{
  "d_expert": 144,
  "d_shared_expert": 128,
  "moe_layers": [0, 1, 2, 3, 4, 5, 6, 7, 8, 9, 10, 11, 12],
  "router_score": "sigmoid",
  "normalize_top_k": true,
  "routed_scale": 1.0,
  "balance_loss": 0.000434,
  "router_bias": true,
  "lr_router": 0.000583,
  "tie_embeddings": false,
  "optimizer": "soap_variant",
  "beta2": 0.98,
  "train_tokens": 284100000
}
Below are experts of layer 8 (counted from 0) of a mixture-of-experts language model. Rows are named router (the router's row for the expert), up (a neuron's input weights, with its number) and show model dimensions 0-191. Each number is 128 + 32 x the weight over its row's rms, rounded and kept within 0 to 255. Numbers have three digits each.
Before each expert's rows: "mostly gets" lists some tokens that are sent to it at least half of the time; "gets" lists some tokens that make up at least twice as much of what it gets as of all text. This comes from a sample of Wikipedia text that the model never trained on. Tokens count by the router's weight.

# expert 11
mostly gets: " was", " is", " has", " were", " on", " are"
gets: " in", " of", " was", " is", " on", " for"
router:193137096108174162081112158115088143144099086092164142092128176103130107125095135100134208116084174046081100157139151104118127134161127090112137081191128120152143109108097120148144130154125136183106082138200096099152097115128125149171114141139119059150116138146160141140093142166111172104107157092109152119141159073119068184145110102169174150115206103162145135179140161059135178121090108122123142091147144153115169160151124150183104192148175145134120126168130232122139122076054113078142124193160120098107110105152158128117135060114098134142114152082116152117117150089127108135
up0:068146135156121115117127085118163161170137112102189146101149138097132147155136111125139102040122152120153059121136105099116112069113094171105129124183041138101157148162128151088090181048094128133157116086146163158140109123055084123168191103136108133116075119111115123073133143166069147126084116102109171080107170137110131114132132077112141113160122144121166144147124128104155173085161109149075142132118144128087150180088131137141150146185151075118139136098151213043120149112072164072109157127184080121181163176170105120155161158139112154157123108106165156078134168132119114123
up1:093139107176126121140119144161131150108145016135096105127074151106186149161127144132119094133151185045102087132104171115136139140195102138136125136142140122128137108120164135192107060132111092158119127132121114108075162108123125134091136178190116135118075144168172168131094104136141145118095160168101145105108126111173101115068149134138148095177130193116155087096105169155117152129196182140158132150221111154154151141123119091177166179110208152117122099074166131136142170159149160169085098109187166188141169081086150129158095167122108175094130126123174115121139098086113122143
up2:192128156123099173141119119094111129117153094122044131098096132155130118118115134108115138056084182080122167131165126187178104163176138155076142127056095201142136139156161111134073171137133123167127154154099131115085092119142164105108129130111100089147090119123118156104123131206116203152107078133114150161084134141157123142182130129126092086108117122110143076132117072145112193123194182142054164134117146140209099129169076174133102132105149076126157062112135193153154134103145121101124124078099129088100094092106066172146178149099146117119148111173106123122102162117118157097
up3:147141130058144126116132101175154145096126159104118137118170122126171138124128105089159133137099177125101105132142127177147139117076215166134087159120080152150139172176153144140049071131144190117159191095104120152085140156125138123112101168142132170176081092136121171158150169109149151056133115134139118098097136129109114166067189122111128085146068192146154137123106062151133156158204112139129153168162140148110094129102118086146176141112191135100139137167137096111092094142171134137145075167130092110091141089155085172160100122120148101130147159130143113171092042171169161210
up4:123151176095180102101152140165151184116136136076132219129150146148099113103114171149114124114122121098127148091139186110207203197117149101092154088107111114118136119097202131123114113065120145113124107113110117147152163124133146156067114109060096104116115130147184168149171098129120182053146169100169168105073134160104171141150126156145114136144113129112180133175131177132121094109142093159065077057145119113093148119150101166133151213129155148164089081103115130113124101204149145184128130077137106145108082102157155155143140100151153111126083107086076133177140139135137099086
up5:126128094073062188120114132134155142113208059115093140071120175180113134126098163139108076103088085148133104127056146186077104135122107158183141158108110117153082119147096056145103115156171136075095096144051172130085129097162162141106139121171151137086085164155103097131151176146141120154113170097167121117145089139161072084160124105157160141098144179146154098147117140129121119117056156087129119096063103155109131084107104158153115116155186136174130113160130110138099081149060103127106124091049133164099109131142154110116165155123093163116104120117171159165119113086187115101
up6:151152183106152129082164097148165139110141154078141154110133132150081176153173135079133155171149126156131145166166190121149136158105146159132179148147146111103148185161050076115089130114144117122136100190171116168145118053089207093099198092091124094126128180098111137107126205104120122170136184100090138117167122100141141163165145132182188193136134131095122145170093044144147131089104128113056141118117175131122085166124168160169140165100114121079100123159140143123092142115094129098179083146121125165081114120077106159088135124129106100125114127195118160083095160139132101124
up7:096150113145173153093131171126119124131131125098193135137116104081161173102143129055179133194083139126188097150132154140142155114139133128149154057028120079135095156106105119160126128169142088137150152094119124113164126113140062093115130046140132140137234115093132120063145173067143209121109093125129109144114158120105151144130137093114090165129149127177117147123108129142155175083204140154081132111171104075115095186124105199124120091148122122157156155117167154130195116104049106115086142133166151142075141119156190133126141120161120114130119183106169129149127156137118148130
up8:148099166131132122100118138131171121140148166170163119171153090159143128110160125182156150152159071119155116114211141114084129099043160133135141145118109096103132117152159115113141159170100138112114145136142114107135139210097143187238092167152094160087184076103083077162144138116138148109126132168102113159115121106101113130138149107115117198060136135087110180096106145116076115094098193123127156099114119123099110123191089131076127091100126072193147119078081111148128158105150127147126163124123165091097119118098169141155141131125036090130137194098112146074142114065077101138
up9:154109115100132142138116125138150204160136044084185104148106119100158071190115118141078135197101153066128206138121191159098143175098095119164100113145137160138134168182116062143152132093083104111094097159136109059099138112136109168109101099115099103094085106124075101086096112156163129136169137119137171085160125108162120169137110104082168116137132086132132075192171116093133080162162092188140153089173097116127139117125130118123095107091086152107162113108077163136205102108164147174120087138108069148121128131128104102109140120128162142148118158125138077143143128077137156040

# expert 16
mostly gets: " British", " James", " William", " John", " Michael", " David"
gets: " by", ".", " of", " with", " John", ":"
router:146160110114141178130089148034127127130124103163156121090153131149155095102048169117131136098088188101116146116169150138144166135152132141175111110160123062143104089082131130121124123165123100099117156107177125077025116020102146142129110134127106094165162143150109222072159193137074189154084133119131136137102160118087125162116074123116098133126164180166097173100146141097059095162144155133105139101080151111057093151130121112125081159162103130129103128152101156117098128101079130113177115163076140154138095121136175122134083091135126124098124141093107140086137164104151098089
up0:043180114088153074112118087102117085100119134127133199123121047134148159142125131132101088161121132111082155165161153063160202111134100135117091110118115110110140150108096109134153151163096155139098114116055114111152119105137091169194141091088133107086125097157113137129068096101147183163108138071118175128132069076146118164077129148198145136144144154108153113213152161141209211102115158133093145132122147172111137125143091091106182165097097142095135146136125164147173123145181134108135120141078116135146192093185150157140132162125157124130175146161091149166143164147169105146
up1:154074134136107157118136073096117091097120123088088160113142149161177137153118182096221124072088139146076070072182071076129141071158096118116160137148108090129137074176131129154116030130145105126128095153172118158117173102121127124123154112081130157099138098160193111143189144121114160175139094166112083116048158111086126122098091150148100104157127148135158117078187121165193109140138154145164111166139110128118141120135134177091152194171149131129094124188092152140109169186147145120132173112157114156140103127108130166088120073140150101115107156090164123137189158113132103083
up2:131101107086143160162164133086108110147134061079164157100093074124182097139070150059132134108140134099082079197118136166162123150149156137093095143067152105221191122135140119094113129101134119133137136138170096136182099162165145139060134082111115181151111129132170086136127095101164102139102090146130099157168134165060103179148137149149148062153113175102147101222149122135114160114121128124115183160153123067088102119119081104142106083086126167127135117133142154059171156119109095103077162139087141130128124173106119130102175179068122118169111127150138123087139090109078094113
up3:086153091143151145130147149124158074101150092118164187136102135101117140123149111150162090093147129162120157105074085143089117116133115090130098139045080144151146081108105236070147104126142107116131129160170099111148096050092116107119158117080119149152155050122114139147185184126107162126095112132173142117107143053094182102105081105089161128101121156175146110113128097125088148150145133132141071149098132111054141156090165165150102118158097101153090088106162095161198152108193161169153097119104118060105191137094158101151114138112129121078119150075156109139089158124148074127
up4:113097080129151109165070150129150173107089101103148114110133172138142139076108099118069171133152120104106192140115106156096118173085158107084120088124155091140152123100110133116168148122119176077125134112168117162080199103154092137154172118080130109143046119140158166117158096087155108078130123168071120111146146160095151113097125143097116107101165160114108138063157071047052066148159110133206143111160105119086095102149107187192117091143114148096088121141150100111055162141155126154125129161105127142078118124114100150127163154141193112205089129173151135125134112101073096148
up5:152128117115196090127152103111137095166123141138127156097122128121195134122107110108146164127147158119110135138104074150173099187131092104156106158103099174085164152079054133140142181129147146150151099144170156156089129098132170121040162094094105163103156151140074136122081109111130150141144174141143124154177166117141142205116084130123168130138186142092162148120098122124099137164115099155138109149143119139181111107109150096186181158067121127073152066129124170162207142172170106197117141149121134214145115159077141128133200123137149078144107180149065129136193161156174139154
up6:149074109128144112160065149131123076159125090160150143147109130103065085133174103131126158169114088118094074124157144117184115098103094106063125152100143059115118130147147102102077148181110095111107144090125102132174137145105134153191112152159123125150092104091095131095111134103106136133116113109182204116058122125087089079182112178168073141115072103168058100127142074188089159171127133062174121140068158106110137096134142151141200180185152090139114158170117127082103141138106109103177112113108123146128095095099120135130145065126132137102204169122113093176088130143102108132
up7:070105069086127108083241136123099124120075134164191111134112145152173139090127121135116130153168084121062051133099087106139166091145152134108117098102127094106107186112131155179168112217132149138112147103096133178107086145164161140107120116151115131119180145159082113109159130107095161127052132137115129131145142139138052100112084172146086203132086154114123106150140135137110196120128116113090125111133114128130168160096098173116112115096084096165124157120123135148141119107098197095191102070189146128154087102125154168134139129094061130097102163133155057151089155141136145102
up8:103182090152109126123162117150166101125161156111129139120118129033091092072101163172137137121119137206123120132082089034136126093106104154170168111112165108127093102118134134150122107100136091105149178167110128093120116162136106121152140115101168087214105081139107132075167113124139175116119138081156099150105115110109161113161127125213145110168098197165136118092132189133092146093130130144107076161179153168121150129150078125170128103130155110105143138067159080101184137089105123170086097086082120072083109134150133136127103098107142174081107127124076088135165134139105035163
up9:169154156136133171134038108122100129110129168173101140163104211149134085144081137146096016102103134068101104154127166124116153105159177159132089111193122091093171077123122198129100137107126124152116150059102112123116121139111170123170164148094176148197139093149117128159181129189101129140139091181164166092099139153145126181146170108137098149182134096129117158111115099165089139148124167161113174087098164115096111156134137126127105146113201117051111093106085160123115156163136161116080114124098078129118169125133136102113076110178141157110112191181137152147143122100167112136

# expert 4
mostly gets: " –", "-", " *", " —", " ISBN", " •"
gets: "-", " |", ":", " –", "|", ";"
router:195112145172116124152186165102147138113111081176145124077182096116128076118072136099107140129076139075097126109152153087149150114145136138140105081113195085176125142129137142114142134100088156127158085107121114089089126106110122115106110098122099096189120132148117181054113179160109148097122140114129094171123198110094064179107071049122122133131158093174119147082115130111120121145111137176108124095131107121095155144144130164175069140139184188107079171138132159173119133141126093149131083191130185148148126148092173068145134078136094157028096107139160139121178150079155133098
up0:141124170128123063153183143182115191129141137142139142107146177097166183083155140177129165109148076116161154154108141170151087111122157076132109111133096100145084178111126136148127118119134114111170112124096176137153102131085071163107068098117127125096139148080195078073171103128095162138094137123142109088136122152064101141082183142122101099123135099103114140156103117144124219150165087135201145108138092149133089142133129127088111108153064157125101108171175118227162172150128091111145120150147161122168169173105094076150104182082105105127106093095172159148137187095184110116
up1:143126175171065160128157092097150158139201061164085146106074110101082078158157144108151106149124123157148076159154179098092155141171128103156080089197191136097179149099114114110157172091134112120156165084121098103101126089125171144142135085188120100158138102109156124153154137107148134165181094114146130103116174103130112113046160143161183127108096144174086119125119179119140147133139099111136093074142080143138109162092103183107098101144130146161121199148162128179094094138095074137129048135123130132089125157113107083153185118159100131100099179135125162152178124111140072070
up2:112152150123142075168115123195126115092145075129159076054104157111167108159147110108173090100114096106121107162136093119102122137178133108103090151118127142129115147191162098151119101106155202083122082155122091117188117190134159185100071164116168127137149096155144167044149141086112124123145147090055180104105167053143119166123156058099148135119088145189133139114094104149109155134097174140110126054109154112157149099108123148161103131091135168130137111173114143133116081112106151183140126091151178128183152075118146121115171183120087103139167120169130099170102107129081104060
up3:164127089105179150183114104130136150150105080160176146152113192105132081130113097084132111142107124115118101109130086142105182139157132133079069060126093155166136142173191121113134122152110149177182133088152158195158128104101118138145146160115063109131099145129185077145146091154115153142132155102118201144213157195138111142136118121098125102154148159100078126114088082182166092134124080146138051094122154116182124148089098111108161138126150203086116104129130191094056092178121146105136112133148123198117149141092073091139158113130136116138187097117135083106109153144144165175
up4:084110208176129086144091161088109126123121105101136164112127134198087159106143125127135132172127130082070089082143090170135164217181132114103122143102141107133115098099144094171142081156106170131118070066125098131111069125096108112063104106092124102081135131147131171167145087131046118115139130110150097141129181209115063122142152129122149150080094094099150092104117079149175171141125134088129121135110135155134133124153180178086103115148143133165110091120116123165141090209114092108068151115113146145131119139091190132084090112109107122173072146151131076195159117123126163176
up5:084142149134127089116095162118085173134184106179147163149113116131160086104096033145139151126168100151133119122172053066164109141194107147158143073178128151089159136172181142062136138181155157139083127152133119094126147178143136170118128124133139138175098137171150160148122144138138079152179148078141134145116111107117152134158084091157159165107101124167137141234138145077114192062146103109106150153167138142148185157106117122110151124112165115122134114175048110122169057136102142145119071137164176129116072093130168057136151134158119101134127128136123050156115120123143135123
up6:172152170083091116105138063091099107104161121110163088082072149162087102098145104111147119129179123176121081105111166145146103098162100097142060132164130088123194102097103188136171116120094139130142149106104164130114091099044070072138179159196109130163171161176120120045149108107115189124142177124107147109119220165131102060119125058162140124093109106137149128121176089093118176110129120135142152177097145169080089084128122119156115096105106153101152175130125128158112148126114165054097138125152113141130143124136122101105161153112120090170154132101110120141129182109161165084
up7:153173125085067125064144166107119136125146129121166166096093129142134137111114145084171172177111119088110177112165191096122128081120169153117191172127141097098151145134145166146118143174155172127136169084130115100131137133108151217106155148114168159093141170206135166121206144142085140138135099109134071120138163060143124058122114110102146118098127129121139087155115112159075164159137155193195168141132155120124188157113064143131062194174132102123158160131084079155120186205174122149095144121152149116143163149129124129168145114130138141122193127101139130111132131046126120125
up8:097154158131150118173138128121067127128154141149141160145095088080103115152144130126087215062110209127099079160170150143174156126159044138133093210137155077110099161081139079122111085090093088115103106159122136110105132147071172123127117064072080084170173159145038096103167140093090072148149115176110100111132103137163146149122119214136091139118086129077139109089127115110137142139172113101152164176144137130154115189117098116125155110109108178168150114089122139162136066112107110139110162136132147105104149118149165094166106122146142084144145179070105132126116133120089163132
up9:132123095083098111072146126156135081126114092118068137113171116108156140086166176147103131081140124194060100113107165164114134109201134125125097090096103125130129132148093139068102118078120148154129114071078115169119104124132194155070119100186146105131126127151132146099153172134162112115121088205179150077174128066118097099120146123111142144163123113181097098146069170158062135166107099125113166137137121119088115125098156154129108169138110131116107160159138165175075069143132063174110165133080147089145195098125156108088051131156117146102167137173189083156085115155158110092

# expert 8
mostly gets: " T", " D", " C", " P", " B", " S"
gets: " A", " S", " B", " W", " T", " P"
router:163198098102128158119113173110137151162094065138205102103132131145074087107133136180130125097107131123128149112183121118138139123109146097090153087178166101115169075108070131171134150151071109154109155125171109122118103128132107144117100150094091119097134129137079142086092140136079127149075162089057147142164114102117086167060063123155132125115149183197079124139200159086110124170120082112130177159114164146097133155182091144121113107153146163133088155190134093196097116129063075081123125165103118155168124137125129066119154093134131125131122155099087129114131194155138041126
up0:124178160085119155143138119115112068090109058118149104109168064109127081098145120142071144135131144108200100163160116155095137132079101161108128146163085105171135051112137194142132168155081178148130210120175098121085160120136083187145117127105092092124098112150148126156176154116119141199072132080111139154131135107176135102074055153110120158066174143122089127174131100144170122150145092164143127164131170142138126067169184144082156103131169116169125186146116077088116111100132088156134162207141159151124174098078102128128125117164114125158143158105134089134125128122114127181
up1:171140098084134079122120126100119120114131123153128081074168077141128084116138138119110152100155168137137137101154187144069092072136128149157142185100109123127154128164165114095115164108080140091150166191077093146098120209147129206093166165156104173106114114166136145137123123116126195066085134126114178125221155103109095117097129100125130133144124134111095148197131160131156095121128133146150169093140129116144170142142092173124126113129171106093093164145129126105141137097109126155139098152210073149124084205151056102144061095104085102198110077142156123078086163175108105130
up2:123099075141126098102128113137125120117113087123114131106224092146151146153077162161130158148153134179128158140097087179159079163138145101096149139159143092146125133150064195146148173097109061134107137140124113149174101092138112209189110099164096138109186150129087079129104166129157131193142099099093135137144106162149166123201144095122130096182116125141133085163145160205175103136086160161103201148123164120165204139120058162130128124147157137123200121133145156092123128079094118168126129164075172129175100129124116094143129106117077130094116111107117119128178091194139081116
up3:102130074098091185131140139143142134109131081138113136116048148106101102148149142154067145092084156157112078130083107150199162112126062072150108102196181101165115105192124143150112153158122044097124099116127220099100126153141146097095153093125125113142114114092140116167085132163105093136154179122149151113138136146100095116128121154113093160100154125164136098105119137090099083143160095085134125133160128154175112087155092164106169171111132128149137163143090136087115142095085120040093135076139158077162093104151139047151156190198126100102083159074108107114159161158135099105
up4:160123145151068173127098067123111184119146155090070106092129149163163101123090178107135149149131127100155088122129133127144138087141164094121139078109178046124180107074100119144107100128154108118133110048130139168087106162158145155167091134076092122147186104142158049096128175142169142146170081084098095160082123107155134180192123175123132195086093163102129135111129148082112154162099099121103100097122165156215131115090163167092148161144153100138082151098125193133093119178138095188105127134086107121107109143117070175133095141101145133081100151139130101096125157120090175113
up5:129111135142112140131131112178119070073185117130131113064133148153151179076145094137112102151116181105115110114111177070077083163067162123098124138163088113162119128167136188151139115093086118194110191156156115144154140120127151190116120140112110108137100126135130088137140169112112128076083061065135153089171055128119136167111213113148146144122174045123134119154082164078146104132087100119102136133099106120151092161132149089082138138144186151135154100064097058122134111101105138096151130127064143193127045116147149091128115102142065179108141114121130148147082111121155112110
up6:093128099116174159125135100181137166098096185048118142121102108141115132131116121160069157127146099162132074097121164080107131122111130148127155110187157135134058134117132139085183128143096064096131181155165082114125110135133151113184112129141126115138032116114118081120141111141138160146103147114073038082179134136158160162132183159110151220108154190136121116088186150091164125101107049130158181181130132110158218117121114103167102145118106154119175122091109136085146120160132129107154086159110128132126133167115083100136152088127132131156110144109084115103113062082167113174
up7:125154129182077158179112136133120139115122117109072136096183116118131107097148137111123067186152186157069161126124091153175169146064102116156086076141147133113172121058192097151148131160130128172135151109111119171128141141127125148113110170087137100135116112151145143104197128152066140124065074081104124076169123081082093207145126114087117107108125080144114141120094134119147130088147114078131137120101122105134180165108151161101094119098167119069230137159119144184149183137103112065126137105140096158121104078143133136106121193112135168126157141156138134150176153172045177124
up8:097167139101153054140106080142085128114121030117152169125121138142152138135116093092162134160103170113196119156137160117100166159137145122093135078147079121146153105149167119086105176109104113169149159141126151099085113103196182108140119096096111120138122067109160135065127117118144112178117187164187208076116162111120133114134164142107154070111155160118076124106165147151128151080143150054157121090072111100124112098068116171129153153092137117146065156147137117219145116110116189144174109164145115162143063124112103114101114106103154133119149150074110152137102180155169076094
up9:132094126088161134142213106125167159138116115106110103158108101131150126154109134190116123173085175181149105124176146152154172140100105119072098124070196157120157096092099116111161089081116146117131169147091132076106136081122092060146146126199098147135123093193100132107185159174114163170156188137104080068152146125076150068132119114126054160100114155104091179117161149116113147105134127132128099169072145137063092109121136143113103108131087162095101124190203116107144171082173122085131075188144127167186155119119122149105116184146173146116158136096109132142104157125120126144

# expert 5
mostly gets: "==", "===", "\n", " ==", "====", " ==="
gets: "\n", ".", "==", "===", ").", " =="
router:146113102163137126117130203107117117130083143120196046147140144093092114102129159137092204071110143125087161125161083121195127067150096125116188109158136158120142056103101112179075111162068125132106068114202047121062135130079130120127104107128139100108155134088077205075118156145143137125124150126108157085152115097075125145080118084129083133096139153132114094102148128156142098164114179146072115132147158101131111099173121171160108182122202135188147125162128172136116141092086088131174113180146153116127110155111128129118100132101095101128088130103072107133111131091168129112
up0:134145154153128104159135109114214148119066159116144070130091110121103088086118097167094083093161186108151144087158110108161109111057123110148122157160084086115125092120101140119136093084142106155073161077107093118160143105150128205140128153124077111105095105125168172108085126185131101175176120159110076125114146108076136105079117100096117091149118154087145115173122194130083140185091145171114113128182098063122130122192130124126088150115103132127072188128114114128131103159150144081140100160196113130096187180128077079095113067137193185161135128101096124109137155118152107098
up1:190151165123150131152118129163077150141059139135151156171112172088125149116119140164141078093088107120114152138082170115125159075176090151165124124113135135108107153113117146111119057095140187129094186154085138090178119144105066117130147120202090105156109138159165152090139090121128157141137153169131167079131137120190111088122102099098113160170068108150174148095154096138132101098106138127115106128142158155107109140084205150174156115139182157093117128100147209044075153123110041097178072139142165159138134166109109063121086083164112135111163101108103129125146086123135187143
up2:046138149098128163134110134099122115097154098137170123112133172112092168167135085140093132148136105061143113125093146129050131155170157180136063136162172127161121171145131171141128153098131118129129122147102123104113094157233115177099132099139098103108066149127113160098079158167102120157094129117110120069050158121068164169141111148113142104090111085224120152123145060069140060127165133137143158124166194158111143155074136093150133142169097103101137119166102171101173154132129132129108114142146145070132195127123175147121131151159171072092118091165148121124117167184161141131
up3:177084119071155108107088119192077138176212088105121148104162128102175067145094089125138110160096152123118127128107109134116120058153108172099180090107115130155113139112151134141115134132124136142146099173092106063161152123137149167126067060122130105159128141070133124182171134137152189103122157181157133121149153089067147132193155118156077171176127134171117146146148169121129096065132113104114101163133109134159169128147119111127055151106111092177133117078193102193122180115145130118177114124114136130119184157150139166105164165093158112133101179097124163144060063127171103086
up4:079134101129171114106119172158084038135070163149109067129138164159131081161117153088178143102115132144100107133128147131100117187142212128138132215111108172098117137157155081163143134129083164109127137171136087175159152124139111149184074195100147092077137173122129136100140182092146121150167137117121103128180116075079119101137088118142186184121130115076177153129132142115168134120100140128116132163115108155146136223146104146142140077135140148135144124141133169153132146120155171152112131171125104187120142079135110190145131108111095013169121189152122152066128138133115133112
up5:182172096106129127100171104167130097129216160126125152077070142142139070112190150144163168135144202108082134193107087152144139105161128156199106106132111080118144058039111195188124106124158123132058089150127139125124107145137110136130128099075126117126082100114151133142169179147155153117114150147141102091136177110137145098118104109157131106151185110073170189119091094116107137106151116148155088161115108085149117105132135124144101141158173133136157153171142129111145162073149179157091072161131105073079092129102061089155116139119158151125076165168159113165132113166127126066
up6:137168176141078136137119138102165089116159115103138138034094079142087107162138173116079147128110074115178132130164137112158113086125150136102120058169127089150148133137162194111137146136106135113152134162128122161105137125144108213156167128167138124148097119144154131111139182100149142109110159038153096122130126113125131126152143133123195174165102133090088078099186109172078151132126147164172039122068071168136124122144126188104102129157186143150109141094147171074086136191100129178153118146104129133144134189158130069110118130108144147183114110150155105034075161143120138099
up7:159213091134154082147145128103178128118071151097150104143132164140079125149129132171138157149126147185138133102112098181117119149164102124140145141125151126124130138103112107110061129175159169084114122102131165100187178163174173170124068106073068135096139117129127105142108154164178151091121089132074168111143122127103151110082090129140031147133177139123121091125152136107108138129115138131145151091126080159150086123162114113108095106180226136118098142115202138105137149092161146153169165185175174118170072136105083207104106150063121081148116110170078114083116114093087127141
up8:128093083198114087160150123118122130145145142115125123139131144186126089134062121128136074057107103094194144112154146129187172131096170137144166090157144083092152129120113106084125172100178169146161165148114097154115116078095087087154101177129097127156112112129119131166172136111176074158173129082165140073030137101144115168137087084121110082147114201143182080137145152097137102111099146112131149130102131121125119097163151174108160156083092116099183146123108126079137131129017076118136123135141092075113139126140153191096122138150125166113123180091116052106162115155161112129
up9:237117145110156113127090103132089149118162105159124164136136124069147084107131162129126145139114161154133149176135123126047116103156097121135168109142154170119133115126137143084117114158138137047105131166183115094182143129202138107102115169143134122071143113144131096134183168098159130030150126083169114102110102127076168075182191142099136138194186099109152078154147167090127053113102141132143167150107148118112109103133095052157153060217151102135103157160144130118102147137167148118146106166135149126104155124088117157169114155119117099120113152143103124137122119133098034137

# expert 10
mostly gets: " In", "In", " ==", " He", " It", " At"
gets: "\n", " In", " He", " =", " It", "In"
router:118124115172146094163138136118085120208111113109170072089121176098073109087098142158122170095130156102079126132137119109235138136095203100115118094148143085135067054131145082105141156140060163193135128210084165168080093104135146117154123085127104093125085170119121183119123142158134145124091127106155162120176168165136074117109120074148152159101143074167110127131100102073100134177113119179168083129139154123130087168173073172165102124105158161114088090154111151181105098089102140093134130139074135102182155110097145095125122101128096120135097142103125126127133165087134123110
up0:162106107100106109114149060150173168153118118142177139125124129176114112127187104119125180107124121151163163089142140082180117088145099236108156100112161162055064149172140090113101232078135112122159144161087127178133131123111144147146113111061130131114085126141125130151085135128116114170101103176136111110192136088155114161117130119184149127106131144159142162120161105160145094123124070165088133126160145191067107168155128137110138121058128105146104152107131140044155178125152157097052119171062138093145177147097148126104113163164164135132104133138173140156085146100152084135
up1:130152116127135190119146131147124116162105099056098121169104106070148110089094113092182142100155135174109106115119133133166100148106170141185158130106120171128064107135093133137098080049129152166099149186137114137109124117144153108126137083161101092137107144140118122187096167166111138052026095166101135116167167191159116094131085174148074177130112077059161135098128119168157106159167136108114132161153118160112089102123111193161173127163106138121177114128166085150138169091107177085107138196110135154118158190146151147144081100159170155156165132106158137138148120113098201139
up2:114090148176150127151125137109104176173093147077174074132125151124122088094114158159080178116143073155129141150108108109197073143131157100122143154111102152126081101155110120067146144153032078108105184157070092121180087120152093152158138129177119097191157150144155129178148128118174180102131181152173158108099100118118193076149145110132080100144098101055143089114127107127135165169091163157126115162102090145082112136114134147127137121149103150069092158091039125194130121066050125148149156124111103121106153107121121142106144102141077132089127117089139151161116163111119072139
up3:143157134133166165154142138155060114055135074134133127145126166094147152104148154135125100040164110110195119153127132143075123154140147123130127115105174142127148163126124138119159132166096147128088172117130102140150139093153199150190128109093171066164118116134110129152177118122137160111149112140153100139146225173137106180138181145196146196126148151169089092180156131201144083148170136165116176164116155111103111165149097155178123145146064134092109154111158136164054103162088119135151126121177148143048165188128106110118114118177149122170057171150133144127141138096164157155
up4:080177111152117101165070117100098137170137109133104179146132135085101104127150147116139166068099123031125101120186126154152130149078145096099137095131110153080144072170100131193152133050088095120159174173146155183128119121123192088110171071150099109099120111160127112164130162126131106091105110133202136112111121153111113149134111150122143094176089116099115208132129139103093118063143080132128137142131100092156120138147091156129088152053139105109158125197141109183144104169160129101156085089120144148092175182055062121106083108116128111165098168071104104145097140148156113121
up5:162079078145145175126164164118116121120145182176152150143143162154155098122137154131118133088125185148096123154166130149131121118134094098153117124177163070131101118122073081161091133140131142123104117138118109139128191110165124097121115171089134163137102134104051159125088160128165135144141069141163168111074199065108132108158166140116126145101100125148092099126135149110149119092087115084163120233143111084121082140173144071163166091130190158133104130126094122115114150188128095091145149176149086126119123156089152114173125113129174075033175062111110146160155164111142168031
up6:107054130077137103162152113122129139123133110107121158102116138169087140157176134134195136098089157172115189134114091137210182143078139119109085158118091089133098110110110064076126101157054145136120157201103147156150087086142185129139134122060165113133091173148103150156138158108104136095142147069180169165146143113179147125114136127123097130129144132125095082117133109161133177157106158147127163097142096094125142175151132116132163093112193157180140147115126111091128074105094146101127191124157125112145078101159180068155095132171034067105147167150134070098152109073132152129
up7:174159137129144080162151104118129092240095079127165140123133099108160119132082104119071126061119124114119130098161150123167180096171196132097148130162112115186133108127107154151123194127129113114183086107092045159136124103134139143140138114119076141130095145155092136069125128113130151132141108163134112126190120179115093134172140137179141132157191161144090111190116096078143161088121192094111108102091131122083107149147114190155143112113080140138110076115109173122134122118197110097127122083107134104153128042105076143101067097082091108114132154146179122185110160095143192102
up8:151115159151083107179134083101131079158119146146139111157101118146106108144143051179070137068107141121099072182151136049171119129069094137112151086137105159121113131067145149076126184166126142157058154077126118176141159095174127150036136110122156142119164064084112118123130144080128151137098150119120168092199150175098129149062125123148096185089113082092123144099113170136147170145139125170124132138141103178100127091110174091139113151100082176163116112126113112174139157098136123136127192058103156123100081136126154144197103114132101138157120119077081158095103110089120151148
up9:105101077145090134158134096135109154136109125088172170116104110085122133168099102123099164072174153140151156082120120116110118096125109098125149120076142136148139083169151094101174160132065152184204154128127131110152091175130122102134148146115088159112138229101109151109089102097127150120115160126090188082173169058149099135096150154146197121088143112108118119155109138152127144145161087073166115094190120157154093072196144167105113128128200103108117130127173133104129115129154112134088128131168103218108131122073148066112131099211107117146065139159142191148122085127129131077